From a checkpoint of a small mixture-of-experts model trained on Wikipedia: a variant of Adam for the experts.
Below are experts of layer 2 (counted from 0) of a mixture-of-experts language model. Rows are named router (the router's row for the expert), down (a neuron's output weights, with its number) and show model dimensions 0-223. Each number is 50 + 10 x the weight over its row's rms, rounded and kept within 0 to 99.
After each expert's rows: "comes before" lists some tokens at least twice as common just after its tokens as in all text. This comes from a sample of Wikipedia text that the model never trained on. Tokens count by the router's weight.

# expert 119
router:70 70 51 45 52 54 45 46 65 54 46 49 43 28 49 53 28 52 42 42 61 30 37 46 64 53 59 61 47 57 51 55 52 37 31 61 53 57 42 50 58 37 68 58 64 61 60 44 37 58 64 59 62 53 53 38 40 45 43 43 65 38 68 47 48 49 28 43 44 50 56 53 51 39 41 43 45 55 54 60 57 51 57 56 52 60 46 48 44 38 30 65 44 49 56 53 48 44 42 70 39 29 52 43 42 60 44 47 61 34 37 60 49 52 61 59 59 47 69 72 57 57 61 57 56 52 52 69 46 35 49 53 44 62 60 52 72 47 52 45 38 63 42 61 60 52 63 50 47 49 34 64 47 40 51 58 58 46 44 59 64 48 51 56 55 31 48 39 73 31 31 68 65 48 32 47 47 42 70 50 45 40 50 43 53 59 49 61 46 49 48 49 55 52 46 37 40 46 29 57 40 48 59 54 45 53 51 35 61 50 37 54 68 58 48 62 41 57 51 60 53 38 29 49
down0:55 44 45 41 47 46 44 53 45 45 59 43 37 64 49 46 48 53 46 58 48 60 57 46 47 50 64 44 62 68 52 47 38 61 36 44 39 45 62 46 54 68 56 49 58 57 49 58 35 49 53 65 30 43 59 44 56 18 48 56 56 52 51 48 49 44 42 40 80 50 54 50 63 48 34 53 60 39 51 26 51 65 42 57 42 41 63 48 60 55 48 49 34 51 60 60 48 45 65 41 68 51 51 45 43 60 58 50 53 37 49 46 40 47 61 44 51 42 53 43 54 49 42 55 52 58 71 41 75 57 61 37 57 56 31 54 58 61 46 49 54 60 44 39 57 53 28 45 53 48 47 33 46 50 50 45 56 50 57 61 23 65 50 58 52 49 39 51 41 35 45 42 69 76 34 53 54 38 42 43 48 36 59 49 67 36 63 53 53 46 49 29 71 42 43 54 39 60 67 46 31 53 43 51 33 54 43 44 52 36 45 50 56 72 39 55 60 32 40 61 43 64 37 52
down1:55 59 48 50 46 45 53 33 53 52 41 47 55 60 45 66 72 54 29 50 70 54 52 53 57 56 45 51 49 56 63 58 44 31 47 56 41 61 38 38 56 41 54 41 58 48 58 52 41 72 48 56 52 49 45 46 52 31 59 57 44 59 69 26 77 44 40 46 50 54 47 44 65 38 39 67 31 56 69 66 46 62 55 19 50 51 46 41 48 27 60 35 43 37 66 39 63 53 51 44 43 53 49 54 58 68 54 35 55 46 40 53 48 47 58 44 52 32 46 51 48 30 51 63 56 73 58 56 39 58 68 48 54 66 40 53 30 56 53 48 39 52 31 44 64 54 41 50 42 70 46 50 56 54 42 54 43 47 60 56 51 42 30 54 41 46 45 60 44 44 63 50 45 42 47 55 49 44 54 47 47 55 36 60 29 61 49 68 64 58 55 47 51 37 47 49 52 47 54 61 48 60 62 39 59 60 39 66 47 51 53 42 41 39 60 45 43 50 37 37 49 48 58 34
comes before: " |", "–", ";", " York", "/", "a"

# expert 108
router:63 41 36 51 55 56 40 62 58 44 41 52 50 40 40 65 37 45 45 38 65 43 59 61 55 62 59 50 55 34 44 53 60 49 55 38 49 74 33 45 51 54 76 55 55 68 68 55 36 59 50 57 54 57 54 42 40 36 53 63 64 57 58 53 37 51 45 54 34 63 59 43 66 35 64 39 53 55 63 42 64 51 56 57 57 62 42 49 46 29 38 55 51 34 49 46 44 38 32 67 36 29 49 39 40 57 48 54 43 62 42 69 60 37 51 44 63 59 61 55 63 43 60 39 47 68 40 46 54 40 55 46 44 55 60 52 69 31 47 38 47 48 59 46 65 46 62 63 56 49 45 67 51 55 54 43 55 48 48 56 58 45 42 32 48 40 63 48 57 41 49 54 51 35 48 48 50 40 79 54 37 60 44 48 57 43 50 57 46 51 42 48 37 56 51 43 43 29 33 43 38 45 51 70 50 39 65 44 64 44 66 40 53 58 40 39 55 45 38 57 47 59 37 57
down0:56 37 59 51 37 66 43 54 52 47 53 42 55 48 53 38 70 44 33 67 50 41 50 52 66 63 60 53 51 62 55 44 30 53 56 36 49 44 54 51 56 65 54 52 45 66 62 53 44 67 52 29 43 53 66 41 42 28 57 61 42 44 48 46 46 44 53 54 54 58 44 52 65 55 60 42 70 28 53 47 60 57 52 76 41 50 37 47 41 40 42 46 41 51 63 45 55 32 55 42 67 41 38 38 57 52 43 56 55 48 32 36 33 60 51 61 41 34 33 50 45 51 38 50 48 50 49 43 36 59 45 44 48 48 50 50 55 52 47 39 52 72 51 59 55 58 55 47 63 66 46 31 44 56 41 47 46 43 38 63 42 61 41 63 62 56 54 66 72 27 59 43 56 52 31 55 52 40 35 44 60 38 59 46 57 48 70 60 61 56 55 37 74 41 55 42 38 34 46 39 40 45 33 44 47 58 48 37 52 37 33 48 62 46 48 57 66 59 50 39 56 52 40 49
down1:46 42 56 46 49 31 48 32 41 52 55 53 57 49 51 49 70 53 33 60 45 47 50 26 57 65 57 55 51 66 50 51 26 58 48 47 43 56 23 78 34 46 52 48 51 54 58 35 43 67 56 37 42 50 39 44 55 56 47 59 67 64 44 42 59 66 49 46 38 58 56 47 40 42 48 59 45 63 75 56 45 65 50 39 49 55 48 47 59 28 66 44 64 66 48 66 53 41 43 51 41 45 50 52 47 47 45 36 53 60 51 59 42 45 67 62 48 37 56 47 51 52 42 59 32 48 56 38 37 43 61 57 58 48 28 57 49 61 61 53 56 59 39 58 76 22 48 46 36 46 52 37 52 62 51 41 45 48 60 40 50 47 40 65 51 36 37 67 58 39 61 52 62 49 55 67 56 47 41 50 51 59 44 56 30 56 26 62 46 49 54 35 64 37 51 55 56 45 48 60 44 53 47 45 67 59 39 56 55 51 56 41 47 44 43 61 33 56 55 47 58 52 54 46
comes before: " |", ".", "%", ")", ";", "0"

# expert 1
router:66 44 44 53 69 44 49 46 58 45 37 64 46 48 39 62 18 47 43 20 62 39 45 45 49 49 65 57 61 45 46 58 38 54 52 45 52 66 60 49 59 46 67 76 48 64 53 51 42 50 43 56 53 58 52 40 50 51 55 65 71 38 61 48 53 46 52 64 46 59 52 46 48 24 55 35 48 54 60 59 55 46 65 52 64 61 57 53 50 52 47 48 49 44 61 60 47 38 46 62 43 40 60 66 55 46 47 35 43 61 42 61 41 52 39 39 77 34 42 60 73 61 73 53 53 59 30 54 55 40 66 38 41 45 63 45 59 59 33 51 54 46 55 52 54 48 50 58 56 55 48 53 53 44 31 42 61 49 55 55 75 50 44 32 56 40 64 39 62 39 57 64 61 40 41 37 45 40 63 51 50 58 53 36 45 50 55 53 34 64 22 64 53 41 50 59 49 44 51 44 52 54 53 52 52 46 41 40 59 46 51 54 56 42 33 52 43 55 43 51 40 53 34 49
down0:39 55 51 36 54 58 43 46 47 45 53 48 62 57 47 33 56 60 50 55 59 49 53 39 65 52 44 59 62 53 37 40 46 50 77 46 44 51 47 43 45 51 49 56 33 68 61 52 37 67 59 60 48 48 72 48 51 49 58 52 46 36 59 60 49 58 47 40 54 60 62 59 52 48 57 62 56 48 47 45 46 65 55 53 37 44 36 38 57 41 43 61 38 69 45 41 58 32 53 54 62 68 46 49 70 54 52 58 45 58 54 69 32 53 55 42 53 16 38 39 28 43 37 36 45 45 53 54 56 54 40 37 53 32 51 50 52 68 50 40 45 67 35 49 48 39 47 46 57 56 45 49 50 40 39 36 51 62 62 60 44 54 43 60 46 56 64 48 46 55 57 42 36 52 23 49 30 38 60 34 51 50 58 55 62 45 38 42 52 57 50 38 48 48 75 47 26 51 44 62 41 39 48 32 47 61 53 34 36 44 35 45 65 60 39 76 49 57 51 52 57 60 51 55
down1:44 55 63 40 56 40 61 43 57 48 55 53 57 60 50 50 70 55 33 52 54 38 34 38 70 52 54 51 54 50 54 44 48 37 33 50 55 58 37 66 47 48 55 42 55 61 53 65 57 66 39 33 35 49 53 38 40 33 51 67 46 57 52 59 65 49 59 49 54 54 59 65 58 46 46 52 51 64 44 64 50 55 45 30 59 72 44 42 44 44 50 47 52 56 54 47 57 42 62 35 69 46 62 61 45 39 52 43 33 42 47 40 31 59 64 50 49 42 57 60 48 51 39 65 37 57 55 53 58 50 37 49 53 74 39 61 47 54 52 55 43 69 51 54 56 41 43 48 39 63 54 60 65 62 47 44 47 45 57 48 52 59 49 44 42 53 30 57 57 37 34 47 57 36 43 58 58 65 39 33 52 55 38 66 39 50 23 53 42 65 46 35 47 64 33 41 48 54 37 66 36 29 55 56 64 62 50 62 61 65 51 63 50 47 55 36 33 47 33 44 61 51 40 37
comes before: "-", "=", "\n", "\n\n", " 0", "i"

# expert 4
router:59 46 38 56 67 53 60 52 57 27 39 44 40 33 28 67 38 52 53 29 64 48 47 49 47 38 54 48 44 29 60 56 33 69 45 46 56 56 60 47 55 60 59 75 54 62 53 49 42 51 42 50 62 50 47 44 37 44 42 54 61 60 71 54 45 67 48 51 44 65 53 46 52 38 51 33 45 46 56 45 49 67 64 53 61 61 48 54 31 44 51 60 60 58 63 49 49 37 41 66 40 34 57 45 47 51 49 50 50 42 49 57 43 46 51 50 67 38 37 66 64 54 60 35 61 62 42 45 51 48 65 50 58 40 59 61 61 48 25 43 58 48 48 57 52 34 50 59 67 64 28 55 55 44 43 56 71 51 57 61 53 45 56 53 59 50 59 36 64 39 45 47 58 30 49 52 36 59 58 43 36 47 45 35 45 27 47 52 42 55 55 73 48 44 47 57 43 43 66 53 57 42 51 60 37 41 52 45 64 56 61 60 63 45 42 47 28 56 50 56 61 50 60 47
down0:53 54 67 48 43 54 27 58 58 51 69 46 59 72 52 47 78 50 52 53 55 46 58 41 46 45 56 55 54 58 45 45 29 38 64 38 39 48 56 44 41 64 45 47 51 54 57 43 26 63 47 39 57 68 73 39 54 32 67 55 38 37 51 58 46 37 64 45 42 42 54 60 55 42 56 72 57 72 55 48 44 45 55 76 42 42 43 51 59 39 40 50 49 64 43 55 32 51 47 57 45 48 54 45 48 43 58 51 41 41 56 39 28 59 56 30 48 53 49 61 42 58 55 52 48 27 43 45 47 39 45 40 35 43 58 49 59 48 67 45 53 49 60 46 46 48 35 29 59 48 64 45 41 58 44 53 62 61 41 53 43 34 44 66 65 58 47 59 62 48 37 37 59 59 50 49 55 35 47 50 51 32 36 51 64 39 48 44 36 40 56 50 62 35 57 51 27 46 53 54 45 39 49 49 45 57 41 48 51 42 45 48 50 74 38 61 49 53 61 63 58 61 46 55
down1:40 44 40 40 50 64 57 38 32 64 50 56 60 43 53 75 75 62 38 44 56 55 45 43 59 59 47 52 60 56 70 33 50 46 45 42 49 54 46 61 38 38 51 53 50 65 63 39 39 61 48 49 40 57 55 37 61 52 49 43 41 53 56 58 42 63 32 41 34 48 45 37 56 42 53 50 47 68 73 54 38 70 61 38 45 47 29 35 58 36 43 46 58 45 56 56 47 49 49 32 64 49 48 68 51 48 41 38 53 48 45 59 43 62 65 56 54 40 45 60 47 47 53 48 34 49 72 47 42 53 54 53 44 62 41 61 38 55 52 55 60 30 32 49 76 41 44 41 53 64 38 55 51 74 29 46 50 56 55 59 37 46 34 38 51 43 32 52 38 30 62 53 48 48 41 56 53 37 60 40 41 53 65 63 48 45 45 51 60 58 38 40 53 45 39 51 58 52 37 55 41 51 54 50 62 64 50 66 59 56 44 62 69 51 54 45 30 50 49 49 44 54 50 63
comes before: "-", "=", " of", "\n", "\n\n", " century"

# expert 81
router:65 39 54 47 75 43 52 60 49 37 51 51 25 50 36 50 42 45 43 28 70 55 31 50 42 52 51 50 65 43 44 40 62 50 52 41 62 59 43 51 52 62 64 56 52 51 68 45 37 44 52 49 54 56 48 60 63 47 47 72 55 53 66 49 55 62 46 42 41 62 52 44 46 46 58 44 52 50 49 41 71 51 62 52 53 58 45 48 44 44 48 64 52 54 43 38 50 41 37 59 59 43 58 56 45 40 55 44 56 59 59 67 47 46 58 53 61 59 53 68 60 51 57 64 44 64 34 47 53 40 56 40 45 22 65 59 55 32 40 40 49 48 42 48 64 44 60 59 45 55 35 67 55 38 56 71 62 57 27 48 51 60 56 56 66 45 54 38 69 44 53 69 45 44 50 41 46 33 63 43 19 46 39 40 52 47 24 49 37 58 46 59 62 43 45 45 60 37 52 51 47 43 53 60 51 41 48 37 54 40 52 68 50 49 56 29 49 57 47 67 64 48 33 51
down0:57 65 62 47 42 47 37 57 69 52 50 43 72 55 43 50 62 47 37 79 48 54 63 55 39 48 40 54 56 67 43 41 39 57 42 47 42 50 56 56 47 55 67 65 54 60 61 48 43 50 49 50 52 54 53 36 37 30 62 36 27 45 37 54 45 51 53 42 62 47 48 47 55 50 70 56 59 37 56 43 50 42 57 66 40 35 41 50 60 40 46 40 41 58 45 56 47 48 64 51 53 55 53 49 59 64 34 58 44 35 52 62 57 44 63 48 48 42 53 63 45 40 47 40 51 46 58 32 30 31 47 44 54 45 61 47 50 61 51 63 41 74 36 51 65 64 34 49 41 43 52 47 56 36 70 30 59 63 56 64 35 58 55 68 51 48 42 48 49 59 52 41 44 41 27 55 51 39 54 32 38 31 46 35 58 34 52 40 52 56 49 51 44 50 47 71 26 41 48 68 48 39 40 60 40 49 45 52 50 42 42 51 47 58 51 53 54 49 69 54 61 65 63 51
down1:50 43 46 55 47 62 58 40 51 52 66 57 63 45 60 64 62 63 31 65 53 46 54 54 31 40 54 56 44 48 49 63 30 48 39 46 49 59 46 53 50 46 77 40 60 43 45 50 49 47 61 35 54 52 56 42 56 34 62 50 49 39 62 60 61 54 55 41 47 59 33 43 50 27 37 57 45 56 49 59 32 63 49 32 40 55 47 38 47 35 54 41 68 61 84 50 58 48 68 61 51 55 49 54 43 53 44 54 44 49 43 51 64 40 48 54 44 53 41 51 25 38 37 55 54 48 51 46 32 49 64 56 43 65 36 44 42 59 66 70 68 49 52 60 58 48 60 34 40 40 52 60 56 39 39 46 51 33 52 64 54 47 45 66 53 40 46 70 45 52 55 29 40 47 32 67 47 43 51 38 40 49 43 57 39 62 48 47 59 60 44 44 57 46 48 56 69 62 47 74 43 40 60 33 60 66 53 52 56 45 58 48 41 53 49 47 37 49 47 40 38 49 54 37
comes before: "\n\n", " The", " In", " He", " It", "S"

# expert 88
router:78 36 43 58 50 60 53 52 49 47 32 41 41 38 33 58 40 54 44 39 65 49 46 41 54 53 76 60 56 59 62 51 31 57 36 42 57 65 38 49 45 52 62 60 27 58 68 39 46 41 51 65 58 43 58 30 43 49 65 57 68 48 58 48 61 46 71 54 39 64 41 62 52 58 57 47 58 55 61 45 57 43 59 56 43 47 49 32 35 56 51 40 62 50 65 40 41 55 48 55 52 27 67 50 44 62 69 60 48 42 62 56 37 51 58 43 64 58 43 61 63 49 53 43 43 50 45 51 51 25 50 40 53 39 64 52 63 33 50 47 47 41 67 49 50 45 41 54 44 45 55 58 54 37 53 53 76 40 58 54 56 56 35 58 57 51 41 43 60 59 53 59 47 49 46 40 55 43 53 36 30 48 38 44 53 42 62 64 32 50 55 42 51 45 50 43 37 37 36 45 34 45 54 52 60 37 52 51 60 40 69 43 60 56 59 61 45 70 47 66 53 44 44 45
down0:40 70 47 46 49 53 36 34 47 47 66 43 54 49 40 34 44 54 48 68 57 64 47 55 56 34 50 59 67 60 46 49 42 48 56 57 54 56 67 49 41 57 55 49 47 36 58 62 44 58 45 41 54 49 60 32 38 22 59 48 31 48 38 36 47 48 64 55 53 67 54 58 66 35 63 55 60 46 53 51 52 63 54 76 38 72 31 69 63 42 38 55 48 46 51 40 37 40 54 39 40 53 49 40 43 57 43 71 39 53 42 56 45 50 56 42 33 40 56 55 39 47 54 42 47 40 66 51 59 51 47 41 44 53 44 58 64 51 46 38 63 57 37 39 66 49 35 36 43 51 55 53 57 63 46 51 47 66 37 55 36 61 52 66 36 60 28 54 63 52 52 45 58 60 45 42 58 34 53 39 60 52 48 43 66 53 66 36 54 54 51 69 49 46 52 62 42 52 56 52 46 36 34 35 32 63 58 39 47 41 37 44 47 60 41 55 57 49 41 50 52 54 29 58
down1:43 40 64 50 49 36 55 40 50 64 46 41 46 57 38 53 36 56 32 54 53 55 63 40 40 56 48 49 48 51 53 58 31 32 53 61 32 69 45 63 40 49 60 45 54 53 59 31 45 67 58 56 36 61 45 55 70 53 49 53 52 49 59 54 61 50 48 49 54 46 59 54 62 40 55 58 44 61 58 54 40 58 37 45 50 43 36 40 44 49 61 48 65 55 51 59 68 51 69 36 49 33 48 89 45 61 50 37 45 72 39 65 39 51 60 43 57 36 51 63 42 55 47 58 50 62 50 46 20 52 45 53 49 61 45 49 69 61 55 38 50 62 41 53 69 48 39 51 39 53 39 50 49 50 40 46 65 40 48 53 50 35 15 51 41 45 45 57 51 35 65 53 44 53 59 50 36 56 57 46 57 52 53 53 25 55 32 59 43 48 41 51 50 40 52 46 50 40 36 55 42 50 50 43 68 49 46 68 62 46 48 51 47 32 47 45 68 51 60 37 56 55 64 46
comes before: " to", "ed", "s", " in", "ing", " on"

# expert 0
router:71 43 39 55 66 43 43 56 51 34 41 44 44 37 22 61 39 51 37 34 69 39 39 42 56 43 46 49 49 54 45 65 44 60 51 48 47 68 37 49 54 46 73 65 54 70 68 38 35 48 74 65 64 59 54 53 54 43 53 49 69 46 59 55 48 39 50 47 38 57 39 53 49 45 53 33 66 48 57 48 73 51 55 55 56 47 48 52 39 58 47 62 41 45 50 49 40 40 29 55 51 32 60 53 46 47 45 40 45 47 52 54 57 53 63 53 58 54 56 72 60 51 68 60 42 46 43 52 65 45 63 62 33 47 70 69 57 43 42 43 55 45 57 46 73 37 55 52 46 61 48 57 44 40 51 43 66 40 47 51 49 49 39 45 62 26 61 49 69 50 48 62 53 41 45 47 60 38 51 59 45 43 49 45 49 55 47 58 42 60 49 44 52 50 55 37 53 28 60 44 31 41 56 55 63 36 46 33 55 48 66 49 55 68 47 50 33 48 64 60 55 55 36 55
down0:57 53 68 40 60 59 32 62 60 41 59 43 47 60 42 53 58 50 43 77 32 41 52 48 43 39 58 47 58 39 38 53 18 39 68 45 39 60 50 57 68 65 58 46 48 39 65 65 45 57 29 44 53 46 70 30 35 30 50 52 56 58 43 48 50 55 55 52 53 55 51 50 64 53 46 49 59 45 38 37 46 46 58 66 35 59 55 46 57 47 39 57 46 44 34 43 51 38 65 51 38 57 45 44 64 47 58 53 49 42 50 51 50 63 59 44 39 47 49 54 36 40 46 49 38 48 61 40 63 48 47 49 49 42 52 46 70 58 65 49 64 63 49 49 61 44 32 48 65 36 59 36 43 40 31 42 51 60 46 48 43 45 46 62 41 58 60 60 65 51 49 37 47 44 42 49 54 30 45 35 54 37 60 46 64 47 71 55 61 38 53 45 53 50 60 42 48 57 44 46 40 43 42 40 34 63 49 40 61 29 33 56 64 62 45 41 71 44 46 60 65 39 60 51
down1:43 46 43 34 52 56 41 50 48 51 71 42 62 70 42 68 65 59 36 59 39 42 48 47 58 45 42 22 44 58 62 61 40 45 51 38 54 73 34 50 55 46 52 40 42 63 59 40 61 59 46 37 60 41 66 52 43 26 28 42 52 55 64 45 63 49 61 44 42 49 51 51 58 54 44 62 47 48 71 73 49 41 55 38 59 52 56 52 54 44 70 35 49 40 44 55 49 63 44 54 51 53 49 68 48 54 47 50 47 45 31 26 51 51 54 50 45 53 42 43 52 46 55 55 38 38 38 49 55 27 30 48 63 64 59 57 38 64 67 58 45 53 60 45 70 45 44 50 39 47 57 52 60 46 66 50 43 32 46 43 54 55 34 52 27 33 41 62 63 53 74 45 56 48 55 51 40 46 63 39 41 56 43 43 46 46 54 61 40 48 42 39 56 51 64 68 56 48 43 63 36 50 61 57 58 56 50 55 46 58 59 57 60 33 43 50 44 43 50 43 50 58 54 38
comes before: "\n\n", " The", " He", " In", " It", " She"

# expert 35
router:59 44 52 36 73 62 44 42 53 52 46 51 51 45 34 60 33 37 47 35 62 36 46 44 40 63 59 40 68 45 43 55 31 47 43 55 60 56 45 53 61 52 58 83 61 57 59 38 44 36 48 50 56 66 60 53 47 45 39 66 77 42 73 47 65 42 44 50 38 59 65 52 51 28 54 53 47 45 61 51 65 53 64 43 42 49 43 46 34 48 45 60 57 52 46 50 39 49 34 63 51 42 48 57 41 60 36 56 40 54 45 54 52 50 56 52 73 43 59 62 54 38 49 50 55 68 47 63 53 43 46 46 50 44 58 70 66 45 31 43 60 54 73 62 63 49 57 52 62 46 38 69 58 35 43 53 53 38 35 54 59 34 36 47 59 48 63 49 71 45 52 60 50 33 48 39 53 39 51 37 45 52 48 46 66 54 41 63 52 56 47 66 39 41 42 43 45 46 44 55 48 42 57 37 57 46 54 40 53 43 56 53 45 55 31 48 30 57 58 53 43 53 30 44
down0:61 49 57 53 53 60 45 48 58 54 71 58 48 53 52 40 40 48 51 71 67 54 61 38 50 43 49 46 60 59 37 46 51 43 61 37 51 54 52 61 33 47 57 42 39 53 52 43 43 50 38 42 44 40 39 29 47 19 51 66 51 55 60 47 65 58 48 61 50 43 42 63 63 46 54 61 60 36 42 33 57 56 55 64 56 36 58 53 50 32 34 51 51 55 32 44 35 39 53 46 56 62 38 49 45 36 52 34 47 86 35 58 36 51 41 54 43 49 60 56 47 37 57 36 41 49 64 38 62 59 60 47 45 51 64 53 64 35 63 55 57 48 55 53 53 46 43 48 50 34 50 48 53 28 59 53 63 62 47 64 34 42 51 56 44 45 51 48 51 56 52 33 43 63 40 41 57 62 63 39 49 32 51 55 53 32 52 36 56 47 47 48 50 48 54 69 42 47 50 85 52 40 42 55 35 61 47 47 46 42 35 57 49 57 40 49 44 48 58 70 66 67 38 50
down1:48 41 56 56 25 61 65 37 71 54 56 56 59 35 52 59 66 65 39 46 62 47 48 37 56 52 59 56 59 53 63 53 28 50 51 49 63 52 58 53 73 42 54 56 50 57 68 38 46 57 52 57 63 44 31 49 42 47 59 58 36 57 52 45 45 59 49 55 51 63 47 68 45 42 41 49 62 48 62 54 37 56 41 38 67 58 36 33 40 33 59 27 52 48 62 57 62 59 55 31 42 42 42 69 52 38 45 40 41 42 49 54 39 51 56 40 33 47 45 59 57 41 53 41 40 65 53 61 38 56 43 65 53 61 50 41 39 40 49 52 57 40 36 51 63 39 34 51 49 58 64 60 55 47 42 41 35 37 66 44 60 53 34 46 40 44 27 60 40 52 70 52 61 58 44 55 61 52 55 59 60 51 51 43 39 60 40 58 49 49 46 30 58 41 42 47 56 24 58 44 45 50 59 44 60 40 67 70 51 59 59 57 31 49 49 52 49 54 61 38 47 42 44 49
comes before: "|", "-", "  ", "19", " Liberal", " Labour"

# expert 93
router:80 58 51 72 70 52 57 53 66 43 54 58 36 30 43 51 40 39 43 30 75 45 33 60 57 47 55 49 60 32 44 43 43 76 51 46 55 68 50 43 64 57 55 72 54 50 52 43 43 48 50 47 45 54 58 41 51 40 36 39 51 48 62 64 55 48 58 46 34 68 40 35 45 50 46 50 72 40 61 44 59 60 69 53 56 61 54 42 49 44 54 65 52 49 54 44 48 49 52 54 47 37 54 41 48 55 50 49 43 41 61 52 61 63 60 51 46 45 57 70 57 52 65 46 39 52 47 46 47 32 62 54 45 34 52 66 62 51 45 39 53 40 37 60 60 50 38 63 61 43 59 63 32 46 52 56 57 48 58 53 54 46 51 28 66 41 54 52 64 53 52 68 44 36 44 44 63 55 41 39 33 46 58 41 62 47 34 46 47 52 42 54 43 71 60 56 52 28 51 47 49 51 40 58 43 37 52 43 34 44 56 41 58 57 46 50 47 40 48 70 68 47 37 40
down0:43 59 48 39 55 56 45 50 67 46 63 46 63 48 50 46 42 67 36 68 50 43 64 37 54 62 47 62 56 51 31 40 42 40 35 40 52 41 56 42 40 32 50 43 44 47 60 68 38 63 42 54 49 35 65 54 51 33 63 55 32 39 43 34 55 54 42 52 66 47 46 54 62 54 48 52 52 73 39 65 45 58 56 68 31 47 56 48 55 62 43 54 51 60 45 42 53 45 59 40 60 46 38 48 47 58 51 63 63 46 44 60 51 40 53 57 33 51 50 45 45 46 52 36 51 37 55 39 51 62 44 33 43 42 47 30 70 42 51 49 58 76 42 51 56 52 36 57 73 61 54 40 52 60 45 54 44 59 43 44 44 60 64 70 40 44 48 48 60 49 52 39 38 56 55 48 61 34 43 33 57 28 39 52 51 42 46 47 50 48 45 45 63 56 50 51 58 50 46 51 56 43 35 26 46 49 49 43 78 34 41 44 77 59 43 53 41 50 58 42 72 66 41 48
down1:62 44 56 55 41 44 63 40 47 62 52 51 44 52 45 61 72 71 55 71 53 35 47 45 38 56 47 52 49 40 63 50 46 37 47 46 55 49 36 54 59 48 58 47 56 62 43 50 37 64 60 35 54 39 43 47 54 45 42 66 40 49 56 33 64 47 45 67 59 48 44 45 49 43 56 51 30 60 69 65 47 48 54 28 48 65 49 64 39 38 53 30 74 35 56 34 39 47 49 38 51 33 55 71 46 49 41 53 69 58 48 43 28 55 67 42 36 45 45 61 47 50 38 57 44 52 57 52 38 38 47 57 47 74 36 63 44 52 57 57 47 51 54 61 72 42 42 65 54 50 44 44 59 52 45 47 46 40 50 48 47 65 32 48 28 44 46 70 44 40 56 53 54 58 43 62 48 50 59 47 60 58 51 62 31 51 44 57 45 48 52 51 41 34 48 45 66 62 66 67 34 46 65 47 62 62 48 69 55 53 49 55 47 37 42 40 33 46 46 44 39 44 39 47
comes before: " |", ",", ")", " (", " –", "1"

# expert 122
router:51 54 54 45 66 45 60 51 43 40 49 41 39 38 46 54 26 53 43 37 64 49 34 57 48 59 56 60 43 39 59 48 39 45 64 46 65 70 55 49 70 60 55 77 54 71 61 36 37 58 50 60 59 52 55 48 38 42 37 57 51 59 60 61 52 34 50 39 35 61 44 36 55 44 59 44 44 32 63 42 61 60 56 47 57 45 46 59 39 27 58 66 59 52 43 49 49 39 40 54 52 28 50 49 41 45 52 36 35 41 37 58 59 53 56 41 58 48 61 66 56 44 64 54 53 71 53 43 47 30 59 51 48 46 54 67 58 49 42 42 59 60 50 41 56 34 47 52 61 48 39 72 54 46 53 52 61 47 53 50 65 43 52 46 67 46 60 38 65 37 51 60 55 25 53 48 33 43 53 47 40 49 59 43 58 32 49 61 56 48 50 53 46 40 54 60 65 46 52 59 42 30 58 72 46 39 41 57 47 47 58 55 59 66 58 33 38 59 44 59 64 44 36 53
down0:50 57 61 45 43 60 49 51 56 54 59 26 48 77 46 44 51 53 40 57 54 40 50 43 55 48 65 45 57 45 56 55 35 42 44 41 64 47 48 39 54 65 50 47 42 63 58 43 40 51 45 29 62 27 49 38 31 24 59 59 49 41 47 48 47 66 58 60 66 48 42 48 64 44 42 67 68 37 44 35 35 60 52 65 40 50 63 44 47 45 28 61 53 53 48 39 49 28 61 57 40 46 46 62 58 66 48 68 46 47 38 56 47 46 52 50 29 59 45 47 48 58 57 51 36 51 56 43 51 67 48 28 44 51 67 43 70 58 58 65 44 83 41 71 63 63 32 52 54 51 63 23 57 40 57 48 57 53 51 64 40 47 62 60 42 53 53 60 60 52 32 42 57 55 38 48 60 52 38 44 43 37 41 39 51 56 55 57 53 42 53 43 53 34 46 49 48 50 47 53 33 50 48 48 42 52 28 44 48 44 53 50 54 58 51 54 52 49 53 51 51 60 43 46
down1:51 50 65 54 49 55 46 53 56 64 47 55 52 48 46 61 64 74 38 67 33 45 42 45 50 51 65 51 73 64 66 47 41 49 34 48 55 61 47 57 48 29 56 38 69 55 66 58 52 55 50 59 33 53 56 56 40 47 41 49 47 63 45 45 55 44 43 50 49 57 38 65 38 43 52 57 47 65 52 55 47 70 48 23 46 49 52 39 42 27 53 34 44 36 71 70 52 35 64 27 53 53 40 70 35 54 40 58 64 52 56 57 40 57 54 55 43 30 39 54 53 50 39 58 36 48 45 52 50 38 39 60 34 71 49 61 40 59 57 39 45 42 28 58 61 38 43 49 31 59 53 51 53 41 52 56 61 51 53 53 44 54 40 53 42 37 49 55 44 43 50 54 41 58 37 40 49 43 67 48 48 59 54 66 37 52 47 54 44 43 36 59 41 52 41 41 55 44 45 65 56 54 34 49 71 45 40 65 68 57 50 54 50 31 50 52 55 63 52 39 33 56 58 48
comes before: ",", ")", "–", " –", " 18", " he"